From a checkpoint of a small mixture-of-experts model trained on Wikipedia: a softmax router, 438M tokens.
Below are experts of layer 2 (counted from 0) of a mixture-of-experts language model. Rows are named router (the router's row for the expert), down (a neuron's output weights, with its number) and show model dimensions 0-191. Each number is 128 + 32 x the weight over its row's rms, rounded and kept within 0 to 255.
After each expert's rows: "comes before" lists some tokens at least twice as common just after its tokens as in all text. This comes from a sample of Wikipedia text that the model never trained on. Tokens count by the router's weight.

# expert 16
router [168 149 122 101 140 151 172 160 105 135  86 122 135 137 129 119 207 114 135 124 171 153 146 161 114 137  97  59 155 153 103 134 175 114 131  63  80 140  73 106 124 173  87 130  95 161 140 192 129 137 130 193 136  91 119 156 102 109 110  94 107 123 114 107 116 181  92 130 154 134 147 114 110 154 110  90 162  69 178 122 126 100  97 125 128 170  73 120 148 104  97 188 145 182 111 112 137  72 142 107 174 168  66 173  92  71 103 107 125 133 149  84 102 119 147 184 158  90 127 157 156 110 148 154 163  93 124 115 137 108 156 131 120  81  94 144 146  67  58 195 110 133  78 149 122  84 114  55 145 107 169 193 114 104 151  81 101  95  67 139 137 113 203 140 103 120 142 154 138  93 121 124 119 151 100 186  97 173  89 115 131 148 119 137 132 168  86 111 129 122 175  97]
down0 [131 160 127  85 119 177 117 162  98 107 155 135  78  95 141 135 113 148 112 213 140 193 144 163 101 104 172 132 181 148 136 146 168 129 129  99 123 140 166 116 178 170 108  87  45 155 136 148 116 163 170  89 156 108 119 137 156 128 149 149 196 136  81 164  96 150 143  71  92  95 192 140  64 125 140  55 123 113 168 121  64 153 102 135 164 141 111 122 154 107 233 132 128  91  84 145 136 109  95 115 176 106 140 126 148 177 111  63 114 119 167 172 113  99 114 105 140 228 152 122  68 181 153 123 137 153 141 117 141 133 115  93 127 131 164  96 149 130 160 172 150 124 107 101 108 151 135 143  62  72 157 121 130 138 128 116 114 225 128 148 128 116 136 120 134  86 154 132 107 154 171 141 119 126  99 130 123  94  96 136 136 115  60  99 143 126 104 111 136 100 108 114]
comes before: " a", " also", " the", " an", " not", " used"

# expert 141
router [150 139  88 168 119 109  79 113  92 109  50 187 116 174  98 120 158 129 141 167  84 181 165 115 208 141 111 100 150 125 138 198 164 149  90  70 130 139 147 111 165  98 128  79 111 149  89 119  57 170 147 152 106 153 111 152 126  86 121 114 135  85 129 134  90 170 133 144 127  86 182  89 141 189 131 115 100  75 136 117 102 124 171 149 123 174 102 104  74  89 126 181 167 111 138 128 103 125 149 115  95  88 139 183 150 156  88 134 164 174 128 167 173 127 139 195 135 118 116 135 134 104 181 146 134 131 145  84 155 153 137  92 119  92 135 128 147  95 124 166 125 141  65 115 102  62 129  80  82 172 161  91 172 193 132  83 170 131 125 122 165  89 115  81  71 166 144 111 129 146 107 101  78 180 166 106 109 102 133 129 105 122 151 122 147 186  94 120  86  92 108 115]
down0 [139 135  85 162 117 129  88 134  73 125 169  84 166  86  89 148 136  99 131 109 105 148 163 112 158 132 128 115 134  95 169 148 141 134 134  98  88 101  78 159 228 129  87 132 146 108 127 135  99 146 107  66 103 132  92 104 183 120  99 109 171  84 140  98  89 139 185 101  88  52  94 144 170 141 143  97  99 130 137 122 152 119  57  79 140 108 160 113 156 143 136 153 162 146  90 153 150  74 127  95 116  77 164  97 154 178  93 103 119 212 137 109 134 129 117 189 132 220 178 114 123 169  95 112 146 140 108 130 137 133  75  87 162 136 103 131 101 147 146 125  74  98  94 138 163 144 107 131  99 147 163 124 149 139 164 122 114 151 157 114 149 102 133 171 157  84 183 142 121 165 168 181 175 155 142 136 181 163  69 158 191 107  77 127 170 123 144 108 150  74 148 120]
comes before: " in", " by", " to", " on", " as", "′"

# expert 32
router [141 140 173  89 110 144 128 125 128  94 145 158 102 161 158 118  84 142  90  72 133 174 104 127 187  37 163 148 123  85 160 133 160  53 159 149 130 140  73 130 126 144  87 150 148 177  99  98 137  82 115 183 136 123 107 119 181 135 104  52 102 141 135 134 139 137 102 155 104  83 146 110 155 164 152 140 153 104 137  91 159 166 126 107 173 158 128 122 126  63 184 152  80 156 176 101  82  91 108  70  92 114 117 171  92 123 126 200 122  88 162 128 142 179 119 132 119  90 112 129 131 129 120 159 168 160 153 128  92 152 121  91  92 154 176 163 110  70 139  86 149 191  64 138 142 136 128  82 164  52 139 103  68 125 144 131 134 151 118 141 182 106 106  78 126 159 181 121  95 120 132 172 136 161 122  96 109 182 165 135 135 112 127 115 158 160 103 157  97 164  66 116]
down0 [150 128 116 147 117 132 127 149 124 161 142 114 162  51 220 106 136 129  96 161 127 197 104 201 124 102 118 121 117  90 153 123 129 160 170 132  87 105 114 136 157 144  96 154  95 149 107 124 110 140 152 134  64 117 102 136 111 139 164  88 142  85  68 203  87 134 121 132  83  81  88 158 118 113  78 106 114 122 103 159 173 120  74 164 134 110 143 135  80 137 134 143 173 104 165 121 105 114 151 124 116 106 187 142 184 214  62 105 153 130 119 105 130 153 129 117 131 183 153 128  62 180 165 163 203 129 160 102 108 155 138  86 177 101 110  85 164 135 135 187 138 146  59 155 103 127 163 115  78 108  92 134 126 129 119 175 145 122 136  89 148 104 139 127  88 149 108 173 109 167 111 121 105 139 197 198 130 113  49 135 164 111  90 107 124 130  88 111 134 125 148 118]
comes before: " ", " $", " +", " November", " October", " place"

# expert 202
router [157 124 107 154 147 103 123 170 157 133 121 101 157  94 166 110 136 170 154 103 171 171  96 197 163 160  86 130  92 140 178 167 127 135 131 173  85 116 116 116 125 116 129 119  93 133 110 131  96 144 129 115 122 101 157  89  70 100 159 152  88 135 145 182 160 164 124 125 112 173 109 133 164 147  68 134  88 113 129 162  96 171 156 109 166  61 155  61 127 147 124 133 200  98 124 138  92  80 170 157 205 118 111 130 112 164 143  36 156 113  26 157 190 126 121  65  88  86 182 116 146 111  95 118  94  85  79 181 124 125 113 119 144 110 103  93 178 150 131 148 147 102  95  98 137 132 128 122 124 109 138 172 162 133 198 124 137 122 138 112 142 111 123 105 111 102 140 126 147 144  77 102 142  68 125 201 133 126  65 206 103 122 117 120 115  87 111  95 143 113 126 150]
down0 [187 152 133 121 100 152 123 134 142 127 164 150 179  92 150  99  96 143 138 102 159 169 149 168 139 187 126 199  92  49 117  94 154 151 141 145 125  61 149 150  96 168  62 148  52  98 131  58 178 138 143  98 125  96 121 102 128 180  97 184 111 117 142 110 106 142 117 132  80 153 119 122 133 138 154  73  84 135 144 119 132  69  67 109 149 100 171 132 103 116 114 141 114 138 140  60 147 135 107 174 117 131 147 135 170 149  55 101 134 163 143  87  48 146  93 133 159 149 146 126 127 149 131 102 113 192 119 102  95 131 106 134 171  85  93 142 149 131  79 146 129 139  85  91 145 179 143  99 107  74 172 137 121 101 113 141 135 135 144 126 157 146 143  80  92 118 135 108 196 133  82 184 148 147 158 147 163  99  53 125 124  88  52 176 154 140 134  95  95 103 119 132]
comes before: " ", " —", " $", " +", " MPC", " Nominated"

# expert 19
router [176 110 131 124 138 157  82  85 113 107 118 148  92 178 135 114  99 193 122 114 131 128 160 121 150  95 145 144 160 129 125  83 127 123 126 114 137 115  71 143  81 171  94 120 102 162 108  89 154  98 170 147  93 135  87 136 161 190  93 119 122 133 148 105 131 138  84 146 156  69 111  90 173 126 174 143 145 108 136 130 110 121 113 145 170 144 121 189 135  85 170 104  92 120 184  98 158 116  77 114 102  84 125 188 113 132  84 202 164 144 195 146  96 140 180 164 139  98 100 112 107 144 146 130 133 161 156  97 122 138  76 121 127  92 182 171 142 107 174  58  55 138  94 162  82  79 126  83 113 102 150 189  92 113  75  84 154 165  97  96 183 172  94  70 115 129  90 185 142 118 141 161 176 164 128  88  80 148 118 126 120  91 153 128 201 147 148 117  88 114 108 133]
down0 [170 143 115 170 133 156 120 150 142 149 147 116 114  86 118  95 155 149 142  97 174 226 135 142 130 104  86  95 126 134  77 133 122 104 137 102  91 194  94 121 168 168 113 141  29 138 100 149 119 131 138  87 132 151 175 156 136  55 110  93 154 159 120 106  96 181 132 113 128  70 145 143  84 118 105 120 102 138 186 101 135  67  87 140 141 144 205 111 117 118 146 177 190  75 146 130  99 119  76 110 117 120 183 150 105 165 183  96 125 118 115  95 121 106 140 106 136 129 123  96  88 161 180  89 143 135 120 119 149 164 120 173 192 108 143 127  98  76 139 109 146 187  74 119 124 142 111  86  49  52 132 138 101 129 160 169  84 190 122 125 128 126 130 130 166  80 147 126 176 137 169 161 109 159 140 156 148 121  48 161 135 146  83 131 153 114 126 105 127 110 108 105]
comes before: " ", " a", " −", " American", " +", " T"

# expert 248
router [113 106  91 124 129 127 108 134 156 149  52 125 117 176 135 144 110 140 159  86 112 131  83 145  76 155 142 119  61 149 110 114 106 141 132 140 108  72  91  89 139 165  99 163 145 140 160  81 107 126  98 162  84 185  93 104 123 160 123 181 232 122  80 132 137 119 127 110 125  89  66  96 117  69  97 109  97 146 100 137 128 152 219 120  84 101 103 120 131 116 140 189 119 107 113 148 126 168  84 143  99  66 103 106 166 170 134 111 102 123 147 143 132 148 104  80 159 109 138  79 101 116 190 128 182 138 139 155 115  78 142 144 140 124 149  81 184 110 124 110 110 133 164 138 119 164 190  77 110 125 159  75 101 127 136 125 128 135 114 184  71 139 158 164 141 137 103 104 110 162 121  47 133  52 117 147 157 119 113 192 161 193 114 130  70 118 150 142  87 102 141 146]
down0 [157 160 117 118 114 132  88 132 158 109 170 118  76  64 120 115  95 136 146  92 187 176  96 110  51 110  99 125 163 103 136 106  97 177 146  99 149  92 107 108 170 139 137 172 114  89 123 118  96 135 104 118  88 124 134 109  90 142 121 100 129  87 129 121 141 179 121 118 136 108  92 134 158 130 108 105 134 125 150  81  93 115  96 185 158 170 116 101 161 100 169 106 125 133  89 185 160 124  93  88 122 132 159  62 203 154 108 140 133  96 136 130  70  64  52  65 180 161 143  84 104 164 148  54 156 128 150 108 112 104  92 160 177 133 153 159 156 136 124 132 104 120  60 126  68 147 115  96  83  67 125 141 126 157 151 159  95 187 152 160 202 114 117 113 139 120 116 124  75 131 130 136 134 153 123 146 147 133  74  96 146 162  59 151 195 161 135 136 127  61 130  95]
comes before: ",", " States", " and", " Kingdom", "th", "ist"

# expert 68
router [ 73 172 117  91  90  99 161 176  75 104  97 181 146 110  80 131 184 131 167 154 140 156 159 167 199 138 120 105 165 165 163 174  78  98 160 107 164 147 132 113 105 151 187 115  59 168 143 153  88  90 182 138 111 124 130 128 109 105 168 156  99 167 121 169 200 190 173 157 122 115 136 126 118 136 108 104 130 137 125 161  90 114 182 151 161 113 168  87 145 106  62 146 147  96  89 173 126  87 125 112 121  72 124 138 176  77 173 104 124  82 143 156 177 120 121 141 174 116 156 124  79  71 187 105 119 138 101 127 106 126 113 146 162 145  92 133 186 118 135 129 113 118  83 126 158  89 112  94 133 110 134  76 202 135 157 137 144 132 132 129 122 104 202 177  73 114 141 177 155 137  97 123  84  92 118 154 146 146 169 140 123 155 151 173 168 144 155 135 125  84 102 145]
down0 [104 166 114  95 126 151 103 126  71 115 149 144 149 143 141 133 151 102 160 126 164 137 149 152 141 100  92 112 125 141 110 141 106 184 149 123  84 104 107 117 227 133 136 146  91 151 129 128  83 110 152 148 111 121 159 158 179 100 141 108 195 159 141 136 155  94 165 145 110 112 108 125 153 138  67  84 138  98  95 112 124  87  92 149 182 146 112  67 119  90 100 122 171  64 146 126 173  99 150 122 146 154 122 162 142 186 172 141 128 145  70  98 118  97 165 128 125 134 123 170 112 152 190  89 122 160 188 122 101 151 101 115 106  91 129 142 122 186 201 175 126  78  85 105 152 153 109 113  52 151 147 157 126 110 174 118 103 195 120 111 161 158 106 166 161 129 162 189 140  88 112 139 106 108 150 137 114 136  98 130 164  78  57 153 185 153 105 133 197  80 189  59]
comes before: " by", " in", " of", ",", " on", " for"

# expert 107
router [166 104 137  97 116  98  94 187 111 106 109 101 122 120 115 103 146 126 161 131 126 102  77 128  81  96 131 173 132 119 107 181 131 175 152 174 139 132 136 118 154 123 137 139 185 124 165 147 101 111  69 156 143 138 165  99 191 101 101 121  96  93 170 149 168 182 121  96 160 141 146 120 143 156  96 143 107 100 160 151 156 133  96 136 158 103 133 172  85 116 162 106 153 127 157 137 175  82 155 117 107 158 128 124 153 117 204 152  79 147 137 134 109 126 194  97 116  50 157 142  77 122 173 124 121  89 109 112 183 147  80 106 221 173 130  96 121 142 126 140 161 147 181 138 101 121 104 160 176  84 189 121 141 123 171  81 138 111 131 131 107  67 167 121 113  59 140 140  65 105  45 153 119 117 147 115 116 118 138 140 161 103 220 114 119  91 190  89 115 116  66 100]
down0 [193 136  69 148 124 225 109 133  95 110 111  89 100 122 193 109 122 117 119 157  91 195 180 132 159 102 101 156 163 133  77  63 169  79 168 137  73 115 154 130 139  95 114 174 124 125  99 196 138 144 164  98 136 127 148 114 151 112 144 125 128 115 113  52 119 134 159 114 146 110 132 171 154 156  78  72 131 141 153 111 130 159  81  83 123 154 135 137 111 155 107 173 135 102 136 114 146 144 118 150 126  79 208 106 134 177 135 124 112 165 164 128 161 154 147  84 141 162 150 127 111 126 129  37 136 144 129 111 122 145  99 141 188 119 163 150 154 116 180 162  64 153  75 136 150 204 148 119 111 129 107 100 160  80 108 128 134 170 135 167 100 144 164 147 166 110 104 128 161 143 136  96 103 122 112 101 138 163 100 113 184 115   8 117 160 135 121 111 137 120 110  99]
comes before: "-", ")", "\n", ":", "):", "|"